Weights of a small mixture-of-experts language model, trained from scratch on English Wikipedia.
Size: 10 layers, width 384, vocabulary 5906.
Experts: 24 experts in each of 10 layers, 2 picks a token, a sigmoid router, a shared expert of 320 neurons.
Below are experts of layer 3 (counted from 0) of a mixture-of-experts language model. Rows are named router (the router's row for the expert), gate (a neuron's input weights, with its number), up (a neuron's input weights, with its number) and show model dimensions 96-191. Each number is 200 + 40 x the weight over its row's rms, rounded and kept within 0 to 999.
After each expert's rows: a language model's description of what the expert responds to. This comes from a sample of Wikipedia text that the model never trained on.

# expert 10
router,174,264,115,321,180,213,199,166,201,199,245,162,182,218,199,193,210,158,303,230,213,166,264,254,121,259,233,147,226,194,191,126,216,207,187,130,269,218,162,171,190,158,161,163,150,220,197,252,220,190,207,203,227,247,191,204,170,124,215,251,253,235,200,173,227,192,186,190,196,212,132,190,259,234,197,194,178,164,219,206,134,244,250,300,186,151,157,248,197,286,193,269,243,244,140,183
gate0,136,201,234,278,195,142,181,237,210,242,227,180,216,201,233,220,251,197,199,201,291,225,197,207,214,247,91,164,215,212,202,180,199,222,180,202,139,261,175,190,182,123,184,237,183,186,135,204,120,210,213,256,219,192,217,228,182,155,218,118,192,210,216,217,200,163,220,194,219,198,195,307,248,155,186,177,151,186,227,207,235,256,212,215,170,208,203,230,172,297,197,215,336,161,197,189
up0,132,258,198,196,227,200,224,120,246,111,164,301,216,137,200,188,138,196,224,181,196,265,178,213,170,174,191,217,211,164,185,223,236,202,215,230,170,261,199,185,157,228,223,154,193,189,265,118,227,175,149,228,218,204,212,192,203,136,206,246,172,166,232,206,211,274,252,131,227,230,183,168,170,208,222,152,194,163,204,237,229,157,218,225,182,263,165,160,206,209,154,210,105,164,194,239
gate1,201,186,220,230,291,200,244,245,252,234,221,177,192,214,160,169,152,237,243,198,158,231,249,230,201,231,176,189,263,219,162,202,183,162,201,246,177,226,189,182,138,178,150,219,233,164,169,207,203,226,209,173,201,173,246,211,187,255,214,186,212,192,242,225,233,215,211,118,245,229,177,267,164,141,181,231,208,254,137,234,152,198,113,212,74,173,128,172,224,257,218,248,256,208,202,160
up1,225,215,224,203,233,263,202,210,219,247,238,190,142,220,184,196,248,161,205,232,127,242,265,171,213,166,215,126,230,176,119,133,195,223,185,231,182,227,206,184,239,237,270,100,191,138,219,191,235,172,197,138,238,163,179,218,181,205,271,158,189,182,184,228,200,207,284,209,325,273,176,242,158,122,185,264,213,188,249,277,172,171,144,215,125,157,152,180,248,219,164,265,205,249,182,192
Prepositions after verbs. Prepositions following a verb or noun (in, to, for, with, by, from, at), and the "ar" piece in comparison.

# expert 18
router,133,261,134,273,190,148,173,201,182,205,203,158,282,209,107,198,224,165,322,165,263,170,294,237,165,265,222,196,184,233,209,150,233,169,195,174,193,149,204,114,241,187,224,201,204,122,241,246,182,169,207,182,174,184,236,173,173,163,235,272,241,189,246,183,221,240,186,228,141,177,147,266,186,261,156,163,183,209,199,191,155,288,274,298,129,161,173,181,213,236,241,218,185,201,126,146
gate0,183,227,232,216,144,189,185,158,204,147,213,125,171,134,189,131,246,198,227,212,222,171,227,206,232,241,188,194,206,145,187,214,188,253,219,151,214,269,197,185,225,195,144,193,289,155,195,223,220,212,179,224,287,222,245,195,227,198,141,209,208,177,158,157,160,221,192,213,176,206,117,244,289,196,280,224,251,154,208,209,230,267,202,246,248,198,210,236,228,214,234,212,232,171,146,164
up0,253,201,186,180,192,259,192,139,197,163,237,152,257,87,127,215,151,252,207,195,189,193,179,183,257,261,151,196,198,195,261,183,115,280,225,231,231,187,213,199,212,124,196,219,166,189,167,192,248,247,200,212,269,233,222,128,169,262,132,230,223,179,176,207,200,213,212,174,272,186,196,121,226,83,222,209,178,149,182,210,197,228,200,232,202,173,236,123,217,183,228,225,206,152,201,192
gate1,123,173,242,145,175,197,227,268,167,190,224,189,203,175,162,223,202,175,186,243,187,212,189,205,193,185,129,197,244,238,219,210,236,186,200,207,134,242,224,218,216,181,258,123,226,199,187,201,258,150,158,161,238,178,177,235,234,186,205,187,196,189,265,247,210,209,218,234,258,215,183,220,227,205,288,242,206,196,206,190,248,148,206,197,116,192,149,247,124,185,239,206,200,148,174,257
up1,95,189,196,212,223,127,316,200,141,243,240,201,259,183,160,197,264,165,243,238,236,232,198,158,196,254,197,181,174,207,217,172,175,210,274,248,136,181,186,192,218,186,288,223,203,152,230,203,299,200,202,182,304,250,165,225,126,187,209,210,175,219,237,209,221,256,183,227,246,207,196,218,142,253,252,172,191,196,235,189,220,187,150,218,181,187,174,203,175,208,262,232,162,174,241,213
Determiners and ordinals. Articles and determiners (the, a, The, his, its) and number or ordinal words like third, sixth, two, younger.

# expert 4
router,149,252,133,323,175,237,200,174,153,203,229,148,276,145,188,276,162,157,299,201,217,215,176,253,169,284,193,165,225,160,221,161,212,157,201,176,188,209,162,164,177,119,195,146,195,155,206,263,164,150,133,161,246,230,224,232,242,118,275,196,183,315,160,139,257,174,179,156,182,241,141,250,227,322,263,203,231,188,213,202,182,196,181,265,184,209,161,215,188,242,166,181,245,193,104,228
gate0,150,204,206,206,186,214,177,246,180,200,181,140,277,204,223,167,267,279,204,167,203,244,222,257,246,233,221,311,87,287,278,173,234,168,130,174,169,165,220,210,171,220,105,175,216,129,242,227,108,165,218,193,206,209,190,181,168,268,254,187,175,222,142,200,251,159,119,186,213,200,168,151,235,244,172,154,166,278,157,223,247,181,176,197,255,219,163,223,195,188,223,255,200,205,223,199
up0,261,178,184,197,206,168,228,165,244,229,238,216,136,210,167,221,163,168,193,239,145,157,206,159,154,190,173,156,297,200,151,216,230,239,252,235,253,237,169,202,216,182,288,218,171,281,146,211,285,270,215,205,139,168,204,208,200,171,142,201,242,164,246,191,174,280,240,204,202,211,229,179,156,159,129,255,241,170,200,149,151,241,195,211,106,174,207,210,211,193,160,148,205,193,200,184
gate1,238,216,197,164,279,157,186,218,178,234,179,207,156,190,183,194,260,214,169,181,161,164,181,252,283,240,150,210,241,169,146,129,248,239,199,173,270,121,209,194,153,225,128,231,215,190,263,253,205,225,176,322,141,232,242,249,252,175,195,188,247,187,163,132,139,115,178,177,248,107,196,240,229,225,222,233,237,219,174,300,222,137,214,207,283,216,311,242,215,179,240,273,181,208,198,240
up1,136,170,173,212,177,206,196,208,214,189,143,184,235,232,165,194,149,155,214,225,205,210,231,208,110,237,240,218,218,245,218,169,160,169,171,213,135,238,220,234,185,257,255,182,256,253,185,129,229,206,226,138,228,153,202,183,190,170,197,230,158,157,213,289,195,248,265,172,185,219,225,203,192,227,224,199,269,122,219,103,210,188,180,152,107,195,98,212,224,229,138,174,183,148,163,192
Prefix and word-start pieces. Opening pieces of longer words, often Latinate prefixes (ex, en, inv, rep, un-st), plus table numbers after pipes, such as under-c-ut, in-ducted.

# expert 8
router,132,263,206,311,184,146,208,233,134,212,144,217,181,197,181,194,222,208,250,201,178,154,260,209,197,254,271,201,174,166,179,217,246,134,193,267,201,191,242,137,178,193,142,189,232,187,224,220,201,175,151,172,223,145,230,228,145,158,218,234,246,236,190,142,212,167,197,226,264,183,148,155,225,249,194,176,223,205,190,225,196,206,199,274,211,171,172,179,215,223,236,200,276,147,174,187
gate0,181,229,225,189,189,186,194,192,230,166,239,234,203,249,201,200,185,224,246,139,184,299,228,98,147,198,230,200,176,223,185,194,212,238,144,115,224,254,171,202,237,213,210,174,221,206,236,161,169,200,172,200,239,208,194,193,224,190,206,270,213,289,202,189,165,109,167,261,127,181,222,296,183,277,208,202,191,251,148,127,139,158,293,260,143,196,168,221,189,246,221,182,185,212,202,258
up0,238,189,208,199,270,214,208,165,271,279,182,150,258,237,250,182,199,174,173,229,164,167,254,242,227,214,152,176,225,255,148,177,183,187,240,174,94,176,221,166,149,207,276,233,149,141,156,154,228,195,204,154,215,238,225,217,211,194,271,197,167,142,240,170,202,225,158,184,200,252,221,180,173,177,196,166,294,166,288,180,171,292,139,143,203,218,226,175,196,162,212,166,143,213,185,165
gate1,186,277,161,229,213,209,171,222,245,153,230,193,233,251,214,201,245,267,266,169,247,174,228,247,188,223,237,205,206,183,237,154,213,123,235,212,114,189,188,237,172,186,200,228,186,157,147,186,167,240,168,199,196,186,200,172,116,222,195,206,193,220,240,151,199,184,219,214,188,212,201,210,157,177,239,187,178,221,142,223,199,261,180,236,278,150,246,270,196,168,208,194,232,250,185,227
up1,183,183,210,112,164,225,178,215,180,169,193,174,153,222,187,199,179,265,124,157,220,229,241,165,216,193,163,270,159,193,244,218,166,228,146,198,212,215,178,206,252,165,225,122,225,244,225,223,231,188,169,175,276,162,247,195,215,134,153,185,217,166,177,248,145,185,232,220,214,168,166,103,198,214,161,252,249,214,243,170,247,134,222,205,218,163,201,208,172,236,215,144,158,166,224,170
Conjunctions and -ight endings. Coordinating words joining list items (and, or, &, vs.) and word-final pieces like "ight" in straight and makeweight, or "shire".

# expert 13
router,147,253,180,275,155,230,209,203,164,197,247,169,217,203,100,180,263,164,256,153,211,265,285,192,224,266,159,176,178,242,154,162,238,215,207,180,186,213,248,154,214,158,159,146,258,154,238,313,276,167,148,214,253,112,274,257,204,161,221,214,147,172,281,136,239,233,183,202,186,197,87,220,295,254,205,206,213,240,220,194,216,196,214,244,216,146,145,188,207,203,217,236,262,183,171,174
gate0,187,211,213,197,162,136,190,306,174,329,204,257,173,195,197,185,240,204,200,165,142,153,197,161,148,213,217,179,138,208,207,269,142,163,238,168,175,239,208,187,176,215,242,197,182,195,206,221,227,235,161,258,260,267,132,155,185,250,162,201,185,148,192,203,185,278,176,187,181,216,203,188,178,237,222,207,216,235,215,216,279,177,123,190,221,181,195,214,196,179,236,160,175,166,229,207
up0,215,223,236,162,246,98,223,141,225,171,258,263,183,240,179,206,203,136,171,169,178,199,221,179,231,200,230,168,233,196,189,149,190,193,202,178,178,197,140,200,217,192,264,188,272,215,221,142,132,199,182,193,110,163,227,240,227,177,192,186,135,146,142,214,194,149,190,233,136,231,231,229,161,206,128,227,169,231,161,251,211,216,131,198,168,232,130,249,258,251,277,184,173,199,221,184
gate1,285,247,220,233,155,166,242,156,203,233,203,247,228,232,118,224,144,161,270,177,181,100,189,190,170,220,275,208,143,206,294,201,223,144,125,224,159,168,166,194,255,224,273,189,173,119,182,226,213,169,167,224,151,251,178,175,245,190,172,225,150,206,163,210,177,233,226,249,212,233,188,154,207,260,286,168,240,250,185,171,256,239,187,196,202,169,191,205,109,209,165,178,141,209,171,163
up1,116,192,170,213,181,209,278,220,240,169,199,157,220,168,232,227,200,162,180,245,220,270,258,235,143,220,219,143,298,228,142,258,233,237,282,150,219,291,201,239,152,153,218,212,191,258,244,175,213,217,218,211,219,243,212,179,172,240,166,217,284,193,333,173,214,161,253,215,203,103,193,255,235,200,146,263,234,213,240,215,153,187,223,212,171,166,188,206,166,210,228,205,174,197,207,245
Latinate mid-word suffixes. Middle and ending pieces of long Latinate words (ort, ent, ot, ific, ution, ference, ator) and sentence-final periods.

# expert 12
router,159,286,99,292,183,189,199,207,182,199,202,227,235,213,169,203,197,147,295,218,239,196,214,270,207,258,205,176,218,144,238,220,233,215,201,238,221,236,219,166,183,200,185,176,194,113,236,222,140,175,181,203,172,233,211,232,178,233,279,222,185,306,151,174,293,226,229,220,212,272,152,226,229,219,183,118,219,184,219,224,141,228,234,262,183,226,159,176,174,279,178,213,250,233,184,170
gate0,160,202,181,196,185,186,229,169,245,163,139,252,260,215,209,109,205,178,190,211,132,247,252,200,185,196,230,191,192,121,254,206,174,267,213,203,185,258,195,174,207,199,213,165,231,156,217,189,212,177,151,182,206,214,225,259,189,170,201,107,183,194,230,242,203,157,217,165,125,206,167,242,233,283,231,288,256,191,169,188,194,191,228,223,210,247,261,253,136,166,160,184,162,240,166,187
up0,188,177,240,187,251,189,114,206,112,151,188,159,193,183,197,261,237,160,171,220,273,220,220,130,189,195,199,147,203,161,162,215,199,200,286,206,219,176,264,220,203,192,189,277,138,225,271,178,234,194,226,205,229,210,183,193,200,171,175,177,160,246,256,206,235,229,258,86,249,217,221,212,130,155,191,186,209,167,218,148,208,149,179,174,212,171,179,164,183,270,322,210,208,128,211,265
gate1,197,206,201,254,193,228,215,144,202,258,194,224,229,116,186,204,210,242,262,229,269,136,212,261,205,206,321,192,230,206,226,197,206,230,205,200,181,195,182,282,252,219,178,162,162,185,208,150,143,183,228,155,148,229,184,231,231,213,243,117,166,254,128,196,237,215,153,212,155,246,196,196,256,149,216,104,235,197,167,184,146,199,243,206,266,188,188,256,172,268,149,191,211,240,197,172
up1,208,174,292,204,151,228,162,179,217,197,191,197,176,132,193,261,250,158,253,192,156,194,230,190,223,148,225,225,240,182,232,144,148,200,204,245,157,153,183,242,186,202,205,160,228,181,132,267,156,183,206,173,197,211,204,200,187,135,159,209,140,197,147,153,223,232,182,125,227,249,243,264,231,169,176,131,174,236,200,174,139,241,181,211,225,217,208,203,194,238,156,286,201,202,183,235
Pieces of rare names. Middle pieces of uncommon words and foreign names or surnames after an initial letter, such as h-aw-ks, T-uc-son, T-war-óg, j-ung-le.

# expert 3
router,103,245,112,285,192,174,222,226,227,175,212,192,184,218,149,286,221,143,275,247,205,173,206,198,164,236,215,160,203,127,180,201,219,219,187,181,255,172,172,124,267,142,232,211,172,176,229,263,214,166,163,198,285,223,284,229,137,166,226,245,195,137,182,117,242,188,199,215,181,188,125,214,291,292,181,176,187,241,203,172,187,278,283,273,157,216,160,215,172,262,214,182,230,192,164,168
gate0,210,203,257,222,205,216,207,252,190,230,207,184,235,121,206,233,226,188,294,177,209,179,276,162,244,207,192,239,273,190,175,150,231,223,258,187,240,121,192,209,183,163,215,167,196,202,153,205,189,285,205,201,135,203,90,165,132,156,209,282,166,179,221,186,194,135,220,282,118,279,206,188,220,240,240,225,149,182,145,249,156,184,184,207,90,225,193,223,204,183,171,211,188,212,223,159
up0,180,209,187,223,254,198,178,221,193,181,173,250,209,209,214,181,202,240,114,211,339,233,189,252,172,189,181,180,236,204,235,266,160,97,174,275,185,230,218,202,161,160,113,191,209,196,245,178,207,178,185,212,165,225,208,278,230,226,173,166,151,213,209,185,227,256,194,114,184,138,184,247,221,204,194,165,236,206,164,167,215,184,272,202,229,185,158,122,208,190,193,225,213,257,229,276
gate1,203,224,269,212,221,189,176,242,175,164,152,203,225,220,184,265,314,195,234,186,180,172,187,172,197,242,256,124,157,163,212,329,170,152,251,197,163,199,280,195,123,162,181,176,225,188,221,165,260,144,123,161,237,262,267,221,270,196,211,197,93,178,161,207,203,205,205,227,235,192,215,209,237,231,245,192,198,167,250,208,218,239,121,175,286,325,152,252,214,257,233,262,169,223,248,169
up1,251,148,210,215,278,219,192,229,226,201,166,209,186,167,191,210,136,224,231,222,245,187,136,174,192,230,240,253,214,211,192,213,146,209,232,227,198,174,158,190,218,160,165,244,196,216,88,174,229,192,219,185,131,208,220,180,257,186,218,238,240,222,113,175,224,241,168,135,167,137,221,180,209,232,233,308,183,213,199,224,238,162,180,209,211,296,163,212,180,224,172,224,223,256,146,153
Of/the and infobox labels. Function words " of" and " the" after prepositions, mid-word pieces like an, in, ional, and infobox labels such as Born:, Website:.

# expert 1
router,98,264,154,258,212,199,177,251,215,266,153,191,183,224,139,250,233,185,245,199,249,232,193,198,181,237,253,215,218,191,200,187,238,206,210,211,175,200,230,146,219,196,187,161,200,202,299,254,170,213,134,245,222,216,254,227,152,132,210,271,163,198,243,166,233,158,162,191,191,184,110,208,222,197,189,188,257,171,184,199,205,197,223,302,212,179,161,196,180,200,235,213,278,208,157,216
gate0,191,157,145,265,223,227,202,203,223,167,242,174,181,266,212,255,236,135,210,271,181,193,176,174,196,235,204,251,229,230,262,209,241,129,156,176,177,174,210,226,226,199,172,180,130,159,140,206,234,157,138,189,167,180,168,200,216,270,240,268,247,247,244,180,225,187,185,225,159,257,154,170,176,212,223,219,240,226,193,149,157,214,212,239,234,172,132,199,126,229,137,204,215,159,109,183
up0,151,158,215,306,248,224,204,215,312,185,250,224,235,241,160,273,218,160,169,236,221,205,227,192,208,180,258,279,231,205,265,204,239,141,183,221,130,228,177,223,256,231,170,159,112,181,194,188,258,203,154,191,177,193,206,247,168,233,199,237,231,143,248,163,195,249,196,184,185,228,213,183,142,185,163,198,209,233,186,183,177,158,210,220,246,168,142,145,140,217,141,216,216,217,147,192
gate1,193,197,191,201,193,116,171,256,220,202,227,139,205,163,257,231,141,168,185,188,182,204,220,234,221,183,183,109,215,197,162,230,239,223,231,219,232,135,294,200,68,143,152,149,159,183,169,235,191,207,168,224,182,190,178,264,221,179,241,223,180,224,168,171,156,153,195,177,226,228,190,114,203,213,247,197,212,199,154,222,145,230,205,159,197,240,229,166,185,128,143,190,302,158,170,225
up1,225,152,289,159,163,222,200,205,167,165,180,224,221,236,123,145,223,309,203,182,138,198,109,171,184,173,247,290,124,242,246,184,175,213,96,216,203,227,154,256,265,221,236,269,216,201,235,220,219,186,161,189,200,215,167,136,238,209,165,240,203,160,185,262,223,147,197,230,136,181,179,154,198,146,142,209,204,181,217,249,239,196,202,227,255,186,172,250,209,153,262,174,151,186,192,165
Line breaks and headings. Line breaks, table pipes and == section heading markers, plus "th" in earth and "aint" in maintained, such as earthwork.

# expert 14
router,169,251,134,264,230,239,197,282,203,153,172,161,240,210,155,235,151,175,216,157,255,205,238,218,136,231,196,172,195,173,185,204,239,260,152,197,187,217,201,182,105,132,250,222,160,175,259,253,211,182,166,171,153,218,267,135,177,165,222,249,243,185,197,132,260,248,177,164,207,198,173,227,235,211,239,168,203,181,145,184,145,245,182,298,206,246,164,223,228,232,190,277,235,193,152,193
gate0,228,211,247,221,175,180,181,229,214,215,188,207,210,219,178,210,215,261,210,206,123,240,224,164,234,187,234,152,278,288,126,161,206,148,224,200,100,142,230,146,202,177,161,203,198,187,237,169,261,283,208,203,203,160,251,220,227,160,208,146,165,139,165,237,206,135,154,86,196,193,184,173,190,237,201,158,200,171,178,72,213,237,189,215,151,238,194,219,210,227,240,221,284,211,192,286
up0,154,182,208,169,295,214,270,215,276,229,197,208,175,164,264,153,225,129,225,175,239,226,163,174,250,186,175,259,188,243,227,217,194,252,151,240,193,256,181,172,215,262,188,210,233,188,203,224,134,127,240,201,187,245,200,144,192,173,223,280,297,222,175,293,174,222,221,271,130,222,192,140,249,225,195,265,199,153,195,268,222,147,246,207,226,216,261,220,213,210,110,238,181,264,185,171
gate1,196,219,216,260,211,207,227,272,207,172,162,202,246,171,202,192,185,221,173,167,192,226,189,184,208,200,231,234,280,215,184,173,285,194,222,240,236,130,195,190,194,165,204,152,180,156,204,197,204,213,147,138,172,126,177,204,175,219,232,199,202,237,230,223,280,158,167,214,273,208,224,213,151,233,205,110,185,142,170,179,129,357,181,241,213,218,215,261,131,222,111,184,229,138,179,224
up1,247,142,211,166,245,238,136,149,246,223,209,190,199,242,143,187,209,198,233,215,214,128,275,182,173,207,190,213,184,188,183,171,141,206,174,181,111,236,171,222,271,240,160,172,162,218,228,171,162,206,218,227,222,171,222,269,227,131,213,185,200,165,216,163,63,196,197,181,176,155,177,180,279,145,164,242,220,232,238,225,265,147,236,127,198,146,206,172,251,158,235,269,182,267,211,106
Month names and -ag/-ass pieces. Month names (June, March, May), pieces like "ag" in Manager and Engagement or "ass" in Ambassador, and digits inside tables.

# expert 15
router,199,300,152,263,199,181,235,166,178,207,181,153,303,163,213,189,169,151,283,193,150,170,252,258,124,249,165,183,226,200,210,186,231,233,221,175,179,195,270,174,193,152,205,213,165,194,242,289,265,128,160,236,228,194,243,167,114,195,254,303,227,255,245,178,251,186,178,211,188,208,164,190,236,314,164,151,207,215,218,222,161,218,247,228,192,170,170,182,213,236,194,168,197,242,175,192
gate0,154,208,192,206,255,152,202,190,255,217,212,151,158,226,248,225,237,233,227,205,170,234,222,246,239,269,212,137,245,196,162,217,231,141,245,158,194,241,224,204,224,97,204,156,200,179,215,266,264,163,136,138,196,200,226,192,324,193,229,196,181,237,270,243,140,219,237,188,158,193,143,193,197,177,212,165,194,229,168,191,145,222,181,212,147,196,140,241,198,232,271,238,275,186,171,186
up0,255,190,163,228,133,236,180,211,176,236,180,231,189,225,130,190,243,144,174,200,234,193,221,170,237,169,208,164,166,128,231,227,175,212,185,234,235,108,241,179,154,253,151,214,238,244,188,174,135,210,266,274,270,214,218,157,91,161,165,178,225,167,132,203,223,185,229,150,240,162,198,176,243,243,198,205,205,152,229,215,276,171,183,216,249,182,198,173,195,208,135,185,154,198,216,192
gate1,221,211,124,223,174,145,197,170,314,178,348,207,243,219,216,227,190,196,241,190,108,199,213,142,283,225,263,143,83,223,178,184,195,237,176,207,176,172,91,172,201,217,255,162,215,216,192,254,175,245,225,174,231,171,236,173,150,204,210,207,144,223,208,155,248,166,243,211,180,183,208,238,179,273,159,204,257,236,149,216,262,80,213,241,155,120,246,246,139,202,201,196,189,242,131,185
up1,216,203,201,173,213,236,202,170,278,203,191,192,225,177,202,199,204,218,157,175,233,178,161,257,173,184,193,197,182,177,200,233,199,197,200,219,196,282,244,206,252,171,235,253,240,162,208,133,213,139,209,227,113,216,209,253,183,158,231,192,216,252,231,277,142,222,192,199,134,220,190,182,233,133,202,191,174,200,213,214,158,273,142,231,167,289,186,199,266,144,185,169,236,144,173,146
Past participles after was. Past participles and -ed endings after was/were/is (used, made, released, known, built, won), including -ed inside names like Tuxedo.

# expert 17
router,124,275,82,281,163,192,234,142,202,190,207,128,295,206,159,231,221,192,250,150,164,141,234,217,155,299,225,176,162,179,232,173,232,248,215,204,230,209,215,145,209,144,176,173,188,179,225,330,245,189,143,177,226,194,175,213,163,156,245,219,179,259,210,211,259,213,253,227,181,217,123,191,255,270,147,196,214,272,203,203,126,196,213,248,214,232,134,172,202,204,231,210,207,100,227,158
gate0,147,242,192,184,210,234,219,176,169,214,289,199,249,158,207,165,159,151,209,202,227,243,188,226,203,218,201,128,159,149,247,214,254,151,233,166,244,213,146,158,181,179,199,215,161,148,185,229,233,205,139,247,201,243,189,147,208,197,212,169,161,184,200,301,195,211,201,182,244,200,131,216,190,155,226,195,228,207,135,179,277,179,139,227,144,230,224,142,207,264,225,216,205,132,238,295
up0,185,218,190,178,200,250,203,262,220,154,141,146,195,129,207,237,170,148,203,252,225,139,130,164,206,211,177,175,169,163,207,215,184,190,234,193,175,171,147,188,221,162,217,184,196,133,214,201,203,180,177,296,225,238,178,148,229,244,232,227,111,224,194,279,214,270,220,157,214,222,155,191,254,149,215,175,252,159,172,132,217,268,180,219,172,208,223,200,212,222,169,181,166,183,212,262
gate1,183,186,166,214,170,206,225,206,178,187,176,184,220,138,219,255,224,187,259,148,235,188,182,182,143,200,213,203,194,185,269,206,229,218,147,231,223,220,254,251,157,127,188,223,198,173,188,195,194,126,208,196,133,210,132,148,153,269,171,218,270,238,186,187,224,207,219,120,224,235,175,227,205,218,216,181,288,179,128,195,200,271,172,177,243,192,131,95,214,209,214,239,181,177,220,129
up1,225,210,203,207,145,272,238,256,219,144,216,123,90,121,207,238,178,218,206,230,222,179,197,150,206,248,180,162,196,221,200,161,177,241,244,218,208,230,179,198,182,173,219,229,191,193,220,125,158,204,252,206,215,262,192,158,154,216,191,251,219,177,138,227,189,183,199,185,183,231,220,226,166,220,221,200,192,235,130,216,235,162,247,222,193,207,198,150,123,231,192,199,213,163,231,219
Verb and adjective suffixes. Inflectional endings -ing, -ating, -ly, -es, -ed, -ful completing verbs like generating, arising, plus including, while, than.

# expert 23
router,105,237,138,258,199,143,215,140,222,174,161,209,304,211,172,226,192,175,236,172,205,205,189,256,152,243,200,202,208,205,198,180,235,228,205,232,188,203,227,167,211,154,167,193,156,188,228,250,216,141,121,211,183,204,265,318,192,135,298,306,183,182,199,183,266,173,208,254,207,204,132,214,230,236,193,172,229,228,214,162,158,225,233,263,188,227,152,206,185,248,211,227,248,171,183,186
gate22,115,231,74,207,181,211,231,203,263,186,253,196,197,244,192,152,156,258,208,183,142,142,136,169,263,260,164,140,183,213,211,212,237,206,167,155,266,272,227,166,234,202,224,199,152,199,236,160,184,218,84,155,230,186,243,203,172,157,272,168,138,222,220,156,171,221,160,202,208,154,118,145,232,205,176,110,241,236,220,211,215,145,199,197,239,195,256,185,152,232,190,193,171,129,166,162
up22,144,168,105,170,168,248,192,196,226,193,284,172,167,199,240,167,156,222,193,188,199,248,169,203,203,220,90,177,233,220,215,147,216,133,182,154,210,222,246,114,229,128,214,156,218,195,132,217,151,231,149,195,278,187,198,199,127,186,272,198,155,221,252,163,166,238,213,252,214,163,145,136,223,164,168,220,314,160,243,163,233,97,200,204,204,159,221,214,113,212,172,168,203,193,203,218
gate23,213,225,217,229,67,201,139,163,190,207,110,142,180,162,240,229,231,168,190,250,195,189,178,195,220,214,268,171,176,160,166,141,190,192,190,229,174,171,262,231,254,95,209,208,107,191,199,290,256,165,144,198,188,261,300,238,241,186,177,237,179,238,237,166,261,237,131,274,196,207,193,232,181,239,196,167,215,200,218,149,199,213,255,203,255,101,180,245,156,268,217,185,211,186,190,191
up23,234,163,230,158,230,156,263,247,232,179,208,207,173,136,159,231,163,237,203,153,165,141,219,174,210,199,173,214,177,233,193,230,243,154,241,171,169,226,170,204,176,213,129,236,157,203,209,187,173,177,285,254,160,227,206,172,189,160,202,195,200,124,209,202,176,208,219,147,175,175,209,254,253,230,158,207,119,230,206,228,153,108,207,217,189,198,231,164,170,173,201,137,205,218,200,169
Digits and sentence periods. Digits inside years, times, coordinates and counts (9, 50, 000, 2000), and periods ending sentences, sometimes fused like s. or ia.

# expert 22
router,110,282,153,290,195,232,224,133,258,209,240,223,205,204,202,252,148,174,264,242,194,159,219,266,180,275,162,178,222,195,177,201,234,201,196,194,213,186,192,140,245,156,255,96,211,162,213,268,215,164,152,212,241,183,242,203,126,177,230,253,139,246,190,158,259,186,166,147,215,182,106,198,231,242,242,145,187,200,184,198,193,199,271,279,136,233,173,147,144,268,180,255,226,149,105,165
gate0,174,220,152,225,182,127,260,199,103,196,169,181,184,276,243,161,231,193,248,209,192,170,187,174,162,168,194,224,201,172,207,214,280,180,177,195,195,247,191,180,183,199,223,155,105,114,251,183,229,199,205,191,194,228,275,209,132,154,284,204,176,156,98,209,255,138,210,203,131,233,156,149,176,232,231,201,182,176,176,169,283,193,223,221,246,174,174,214,225,274,137,225,207,260,200,177
up0,191,200,244,216,154,237,198,291,211,211,246,247,253,128,151,247,238,141,170,206,276,158,172,180,197,246,192,241,195,205,217,187,113,198,194,214,218,234,209,155,213,189,198,221,210,239,237,170,201,209,134,208,241,200,208,185,229,198,181,162,180,212,256,196,151,217,187,217,164,150,228,208,214,185,137,255,229,248,173,260,199,237,220,191,180,281,204,188,197,109,274,166,180,187,226,189
gate1,186,259,154,222,219,203,252,240,230,144,181,184,218,200,132,245,209,199,200,248,173,183,213,177,132,170,127,79,195,223,184,269,206,205,195,216,169,228,200,177,229,166,220,204,228,204,224,208,187,147,194,119,163,208,218,147,272,171,194,221,153,162,220,116,236,208,170,200,187,226,214,206,213,229,151,173,171,243,132,175,241,173,242,332,201,251,170,151,174,181,234,165,228,219,187,194
up1,227,135,193,106,206,213,267,144,201,202,209,175,174,241,288,157,180,172,202,217,140,240,159,282,250,212,259,308,196,194,217,178,189,155,184,171,210,191,223,165,193,252,166,155,199,188,214,160,146,239,204,157,190,223,133,240,270,175,193,222,257,272,207,243,201,206,167,192,118,177,208,210,169,206,244,166,248,194,188,235,190,208,199,146,127,230,226,258,308,209,171,242,208,240,261,223
Line breaks and infobox fields. Line breaks and field labels in infoboxes and sports tables, such as Density:, Kingdom:, Class:, player, and the final piece of place names.

# expert 19
router,208,240,160,231,212,225,191,195,222,200,222,175,180,201,230,134,256,171,241,239,194,204,205,273,186,249,231,178,168,161,168,191,232,222,256,151,234,200,257,199,219,179,154,121,152,140,208,220,215,91,193,190,248,119,269,250,147,162,221,224,194,191,232,175,238,198,203,196,212,200,129,206,232,194,213,231,248,206,241,153,141,177,225,244,189,226,163,201,169,273,194,221,281,212,155,114
gate0,229,221,194,240,61,191,211,198,203,287,174,185,179,212,216,171,135,145,246,240,192,200,182,255,240,180,232,209,191,144,234,221,194,191,239,160,251,274,221,157,237,201,211,185,201,151,195,280,175,164,164,254,205,190,129,170,228,177,211,201,225,230,211,161,203,357,185,254,221,201,224,211,188,197,239,65,97,183,195,191,195,246,227,246,168,135,218,199,149,180,278,179,218,202,280,155
up0,286,220,207,208,189,210,216,147,235,184,228,157,204,162,279,165,216,177,204,170,195,192,187,260,238,196,208,195,203,202,229,251,153,201,175,236,119,215,206,203,206,159,199,192,148,144,178,145,236,147,176,97,191,143,216,172,216,154,169,246,227,166,200,242,161,156,174,154,144,175,163,219,219,178,228,120,135,197,185,128,205,112,261,177,238,198,170,206,199,214,201,319,232,178,197,197
gate1,252,217,187,249,210,156,143,214,205,218,213,167,189,249,205,181,242,227,190,239,164,59,188,174,155,217,222,261,202,164,119,166,177,223,197,158,182,197,257,204,230,142,172,226,193,155,192,190,244,165,215,263,229,172,203,235,182,97,209,130,206,225,116,203,208,145,186,210,191,269,168,222,177,208,201,201,201,169,218,143,125,171,193,179,221,196,203,177,259,255,240,236,207,223,216,186
up1,166,212,227,207,250,175,265,151,158,251,255,196,219,183,210,278,227,226,205,211,189,249,236,164,260,206,190,269,228,180,188,166,261,294,209,241,218,225,225,215,146,259,249,190,231,166,166,161,218,240,187,169,148,209,170,260,250,221,202,246,234,260,217,143,163,169,175,180,205,207,244,231,290,175,186,267,222,225,171,128,198,255,194,212,186,158,224,245,204,179,232,212,133,150,208,216
Foreign name vowel endings. Vowel-ending pieces in non-English names and taxa (ati, ota, istan, ić, idae, inus, awa), often in tables and lists.